Weights of a small mixture-of-experts language model, trained from scratch on English Wikipedia.
Size: 9 layers, width 512, vocabulary 5157, 94.4M parameters.
Experts: 128 SwiGLU neurons an expert, 3 picks a token.
Training: a variant of SOAP for the experts, 372M tokens, 11353 steps.
Below are experts of layer 5 (counted from 0) of a mixture-of-experts language model. Rows are named router (the router's row for the expert), gate (a neuron's input weights, with its number), up (a neuron's input weights, with its number) and show model dimensions 128-255. Each number is 128 + 32 x the weight over its row's rms, rounded and kept within 0 to 255. Numbers have three digits each.
After each expert's rows: "mostly gets" lists some tokens that are sent to it at least half of the time. This comes from a sample of Wikipedia text that the model never trained on.

# expert 35
router:192140138149167119143152096150147123085105121142205137170145157129097128096094126065080118138155108114092101137098134156064150114124184098173180133123101184079109127093126161095106134135063134148155128134121122113139176131102113202064132126179087126137112137137123111081197095130182133149183167102090206121127115128137179117132115133116103116115110113089118143145109108154139081106113
gate1:146062145192111127121109130131077064107132157112148139157164146180155130130075141063110194083160119124113118151098150088107096120058142155167126114198140137134146147115166141144156123131114164145165111132149110102161107102175117146105127127170141184157145111073098174149082143155112128105099120053089164103144161106118141145178165149170088115162092119157156105163141097081144109096171
up1:183158152096151092079087174137148205189115139151147157084192049157114124142116093160148085104099120155077153174168108190136114143108114144109102112123148148044130153145131096153151106059123086167113133123093113123201151088162092106109157149171148138090084119149093184101106144149173189113121114121114083103058150135099123166196118123125092117155080073137201196152129158111159113170158
gate2:118154148199081159139187143082104208108102080147164171107147097070122135138097151113157098203118094146137105094117112159139190129156100059115058116071158106143129156135114137136122090123156131135123102156166118143204128144082180081148193101147150147079163186118076103148157153141104113134151130133138128103184140059143150175109082109167092113095194089095119077116144135087136179128140
up2:148183146083121148082133155076149162084149087120101090098103134112120095172200108134147148146123132113079161118081114098172116127167156114064065120125186137101134136154131159096068150098118147099123122108129176104098117123115111193115174142096087121102173063179132158110118142122122129185152151101128141158088172122122155080092114125078103169111162126115057106199126133163217160141144
mostly gets: " B", " R", " Ch", " K", " Bar", "Ch"

# expert 7
router:123165120161207089189205118078078119068166170117195123105097133083162081163096125140115156083201156133106110096145080163108141113160172104115119085135146079122090111078141144098114093133122113154119112183113161086108104101182133138152068084148093129097101165123145113150159096089092108156099121084125121129148120152170183141106128111103130077179120189122102141157122100088183151100190
gate0:091113104124155135144154149143053171170161050110114137135152124135141152143112117129158100180124136144062088119152175150185096131076147120086148119147068107115150093139134106142146137062058163139113097122133107164161131116171165151082121123086113146187145141181159161145052131119122197187100128098108065127117114169111118106110143093121049153123103140078170135162143110113159126166191
up0:108097129166123108099133135117131140114109133131127196099168152100167117109124131103143126106118138113119082070142150121153111118178133136142141142131132100091093147162190141070096077148091159144109149079146123161100138099132129095146120129178121118147149143078142086103106171160097127175130155146136085075116146171141145149124161152142144134093129204159127118092175123232148140118153
gate1:160084167162096146107138143153112200110126133138077070128109102128134132133118154093088115139128189161102137117146126138101151154090104143169188169052111161137116091172085157137130158107118143136170097109112109167094162152127085161109106073123197129112183084087121116176082113150142142154132133113115152109108094094117118154168171108165130116140136121108159136110103119054145150094131
up1:094089104159154167190179089134158143145149101119113073158095075122091117162115108091197152119138147122103071151171146135157167151085153072155161189142079169170077157141110126165165116107118157084129128163118181125138090126153064077186179134124113162151170091132147087157052083139105152049074076117163144133097150117080167152092100103181196171127135171147153151155124111125115165093144
mostly gets: " James", " John", " David", " George", " William", " Michael"

# expert 57
router:110128170121080093106115142084155119109122148200181147191114084103138136102154173065126131118130152113059078141093183082093154148175026117179122107191196094124117091132179201131076091131134122117107123115183120177126155125134161128192088076057113107192128170165118138151107099145166123122105140129106127122095176115146082088090168135138119138115132104140122164145129129162160141118109
gate0:127081093095172099118101119089149093147131133090154126158124123145110080127117117153180138112074143168121161149083188160173129135095157150120127156134148106111186094201097082097110179175053121194169128041118127130106137113114166172120170140114099089153158136063126113113126162182123100102124131103162118111170148142124135136133164134111128169086158143146090108160125162138162133092127
up0:167034127129113166151162131133131145134073055154076112081157165080172138155145104086081143142150124103152134095117180156150134138114165177118100129109138137108119086139124144056118124169175144174168109112200101156144106111102132110140126131131155183154137198097194116141076159168097164175100134136118154151099137166063142101162117149186173148099171148140073175057163086169139098178148
gate1:080128120099214146085101133071098081168041130117153111081118149118144119144112255137133186116120104079169118092087138148089110137150071115130106087136145071092108176142197151154071135119117118060129144071176153113113127069136118088147140081168144120137098142125140134111126119134068140138133186105145144129146098132166135054131104119154171149120163130107155076129164138089155104153167
up1:170143118138124108133161126098175141116152120103160102090103180131165098177161110097150086123139171112124090199108079139127139083175155162143059159098135107148098087081132147183165048135098129094168096172104106144145133166150075071114104147152154110108124124149130092119080116102136193102088133185148177140177142153149112155146132141151149108178173074086138168114194163121138093138090
mostly gets: " 9", " 7", " 2", " 8", " 3", " 1"

# expert 9
router:089155165127124150097215120139146146109175164098106114139082087085098155157145120106126121116084129173102129185144109089149090092163171161117157088138119078123155155186138139168113096080076091148167143134170072125122117114159136118060172160125149105101112140082189119164141102076134101138160137119108147099085149152162145105093153174145138141165134153147088090161105122134155079144132
gate0:129129169130123118103172113040111146140130142146108100155128099151119119147130061115161103093133135139119200164106108137101128161141137134161125113148147169184136184151110131146153070107123134075100120134110178062148152120181154155097140149095080149150176116099154156110149095109105088147113089127140143111123139113094104174164115127109147105165110079165181116128113144168096096105139
up0:131166158097088093135100095100074178175150153169088140134115079056166107103126116130106126135183172160095112148124122179107081114132127111128145176070160148108117123121119169161072149171168130163169133187174137125152164197157123175092127102121130151142141091118169104146134163103167115118120126104134134133095116161110130141102108084182148045169151065157112170132125184202069083183131
gate1:112107146143161126140112156153188119128143126089125092185148152169074108102137144103128129113114166165127139120122130120087157088084122093137138144087120122159147143145146154139096083124072151125102130105125094164135137111069152087082165171083157187144107120155091118125123113109174084151094114211168175115141100152124094092136170147126090195106108189150082122124140141128142131147105
up1:121146126121114133118071122142092151198137112126117095120226096145100135067159120139096063166171122143137152157171080103094171136156144169099096047121164098116139078118115090137074149076092178102103130116138166119138152173173125170137104089133136151081074174121126084100071116096100109105101147108104138114141147127127118142117101165169141112104070137136107046200143140126079159189143
mostly gets: "in", " York", " London", " Canada", " Win", " Washington"

# expert 8
router:098093172116103184128165134152165143119159141096170122126096132120138132122151187094129136096130162121108130135116092103121082140145125117160111158102087097147145076110065118099118190124137117058188174120144109173125146110170122128150165095158119117120116120179152158158161169167104122144102148152116069145115192117088078055130098122134125168182100169093145115106184129141154146141156
gate0:176147141137119090145141092097165118151127152085121089131172089097147142119114086185210155137136129165125069123129115092137186145154096111187146168078099097176059135110113154187114114174110118122208137130129119079080100129097138176126091121167063139137115039153108121159160163159122082109127176096108173133084112111094129137111107169075146158116102165156130120135219146092102171127143
up0:089080135139118111117095143119152150185101133111115141090164076121109148153118173076148170084100144177117098063146142138103109122111157121122166199153126100084108124121110107189148161115093100102201117128151133127127167150115105183177128102163076120152142095124166112157153136201148129115099137084184185127121109126133152135114096143091149205157121135124133088131126115076109216103196
gate1:113180093110117111123109135104108119104095113147106057119047141095066109127150113156192112130160140107144113127144110125165147110142162120159112166117105135099154100133093169061077163193105118142157120170084112093138124108140115250080098068140116108180189112105114131139099130150154069151125116144125169104126112053103160130081136135130148153172168120151152149088098143138160123161174
up1:095172149126132136065104122142120115114184116160078145093157159138114088102140074136148167163090105112141109148159100080171146150132215139102173106128082092160099159111139146122140128116087117149143154163040112145138113131155135151107094072202131191096116159117139137135124125125132132117147119120065164167103097104092148151164051129169132153117133131080145121125114143085111157129165
mostly gets: "=", "',", " Binomial", "|", " Sir", " -"

# expert 29
router:127146144167133137112155180082112145107146155143111071130157134087161180082090092102139120096176148164136143091156120183116147113151114093071165151114142103167163187141095122041118055131105176084098099056093164128081125117128155150111106119103167167159084128154149129119127129144101169138094157094142170155197113189142165111092145159155111130128128156107103089152106086091162133191105
gate0:140139168156117165124130144177105164136119145087162159160156146150189106126175088134138074112110100113141134148121098100094090129098142080111155076094169190083068139147129184138195131094122105102115102160123131111131155068170105109157043065115017192167174180122077099116147144082092103162164167120098186146122099135149108166138135162080181101080050100171151118149122137122137138132132
up0:115115143167141169115169128077133121136104085157121078128101136104142083127150110109130151141128142110070142135116135097134097102156127159128131135100123130139149095132093105109121121109150103126156086113122105116100131138105107118166213084150151101129142126101082197144135071127107124092108133091112164156121079090134133172152120102062124071073102145103179075091159111150167135163138
gate1:124156130055129207130154182096130165119124111147101091184090159125132195103076151139176100140159145159142142112195131187141188146065102147133104089133070110125079120127130123138164076087092154115178082117080151171120118103122139111101126136134128141107138155136080132073094084130121076160130160137095091112151127098128134145212157162130088121169221075140104136055158138126168138206139
up1:151095138142120108157109150112151147160135126118140146077093137114127122144128149150086094114090140126179171143143136176144138159134089094148143070138108140133090158077172076103136091115124147153123115127090145194162144161147158120047129059085152142119117116102119111103112181131162100163186112136075121111125127140110101161177119104136120155143155122120154177093143134104151120143118
mostly gets: " |", " —;", " –;", ";", "|", ".;"

# expert 3
router:129091107118130117130161112180106133129086115141071129093103102123134147151124122092134155106078121182169106117086147114089114181175114142156129117123115154110154129076115122148083109156085131071072152109065101114087108192169091091125154108131085133143179184090081090136063192161168174152159185103138152113085180120158118126139099143094087081157138154162123094104144184134127119142050
gate5:100182109127193133171156113147183161108161027164142109135194096072095140131085134138142095185124125119162139140152153104159100145127201104137102114112145146087138095122132164109115116145079139127167162178127163154150150107144146099129118096094156170163095137149159158159135100163183130098072119139169173076105138095090058111171123153139119151145189123167081102110172111148105132205122
up5:072130092074135086126167171101128150107170138125093143141207096125121179114111114118159104090083122202126161133144136078133098098152119182119108133103152104174137133103147116103122110192167080147092099144093161143075112121140144183126088081150143127069136194171142126178066161168172133062163146137125080145055137145161107081116072143151114135179212141127121089145122124148224167154102
gate6:111111061135159212091054140105133171150136125120095134081136110121173068183140177149190102139141151119198117163158098141124117120115116144070142107092153084129152129165090129150149077175071164097102086102127115192128115137132131159084101186124196132145129136092097073122128144124191125099128170160165103117135129165197074112149160131114101128135114063157116155092094120131116148135100
up6:105150131109138136149109109100132136124100102155199155165068131095058180089099091158114087104152159153132121131161142106112156071083139152105078083161094159156103137110136164111116085098090156128122047134139151119108103136105160066157128078138096145143144042103138118111184189071066058093104118111065209100206124102173050130173127045147093113132164143112099160172117130107134125147099
mostly gets: "On", " On", " on", " short", " any", " every"

# expert 19
router:201095158139100080147139168171156124081122128155181131142111128120158136101157142115183192087102140100115105145124134116126140145118142151137067098101115116127086111144126131100070122149079146196140145115145090109154142115213089132103114183137163079093156133115163159141096084199117171172168139110165162100137139125152113123107100205159103144176148121130133113177179115160137101113114
gate0:123111158190075135137134103090149079143108100093082196120043151151190106096169153112101133137124132150149142091101114083063131147069117119089115111100092101174122180106146111132123130084117044152091096144148111138117113119089130142176118121122153131162164130123185093135144173071147133132083179095127126095121107165102123093165089105169160172122108112099156063127061080114133155114102
up0:124126082095125120163167098113160143129170097069143149172094139123119140116160125113079190129105140154138124122152077124111153099144142133110150149049102118124110145120157096076154126179130098141179114177083161096101077152100111186101155073066133147154109128171066157115131090157132154135115111116165131068170149153087138253076103103143078141135119108152083127158166126090108129090139
gate1:163102096145059199124102175158055165114141203120083162205078071171153177092098111134054085108112137209098146151164175098166100127133096128107097093125067110199115112126133085054142117101186151170102161135109137069149107134144083132158124142152076154072091163086153141131114153180186084173151135106152102112069130106109169148140086145104159116087093097088112097143186107160134154088167
up1:143198149159111170129125132130144123115138144072079140108086157155113111106121171153177168087092176173128131149102121162122200121128133101124109121124145121106151111114152146141172157120106154070135042104094104140108168142144098148090120125125154175162132082132126105078109128142093114210129107148097119113134147173129094132135139140071146148099119073201110121176122136106196154091122
mostly gets: " Four", " FW", " 55", " Men", " DF", " MF"

# expert 56
router:111188139159135068117132162122100170110134134073167102154127080162099182125157097120159156140126149150105084141085058082119152118136160164106127113140166125136000088163141165166117077134117086120168128134163153104118179101182106165146102086178161093136127086107099127093093156126106125094126095125132139139103146154169101140129052147083118120157148192152090138177108089116149118151137
gate4:171145124135137082108142107133116161130081111113097113099110154139175105094075147146176116115111141076144150069172121138144140134205106128132114123133214146142137126111072199144100188144130140141135110140142161104146085171136130074141156177101106099138204142177116138139105128167116095098103076146164117125098110129125103080142083132119113101107171197103197163156162133170120156089149
up4:162096107100160180136143153127119125096112138107156125109172103126139155146104138090074132133114107163102126112170120175111168112161121131094131110158140140121124184069106164114133116091089080070118190124168126126121127140111171157111149118115075110092123111033141163140133108147098166148164125156077104104125157171163182100095155060070165102114154090190124186116095143056112087098136
gate5:111122088086131139128138117096172114104155179144151149200139168126111141145132146080126102106183155098128121146139118207137044066117169188157093130116124091105105092108116096087177121181137155142172064129153107212175124104143144165094071114090094153120147184191118135175181119078175090144163141147143132186181158130108158143125132150117083116108108102120106116137156111129102129132132
up5:139136135058173174119137140077110143068090139071121139115177101115146125128136100121146151090157089130090133114100094144071155155083102102071098141117136144094113159109111094084126104072198082055062178099070075138135130125114171141120156075130138133109170136051160133142090070146114110168131143116086099134144124177125110130060121124112111119136123110215095129162104180121154135120079
mostly gets: "CC", "ović", " Johnson", "NG", "SA", "OR"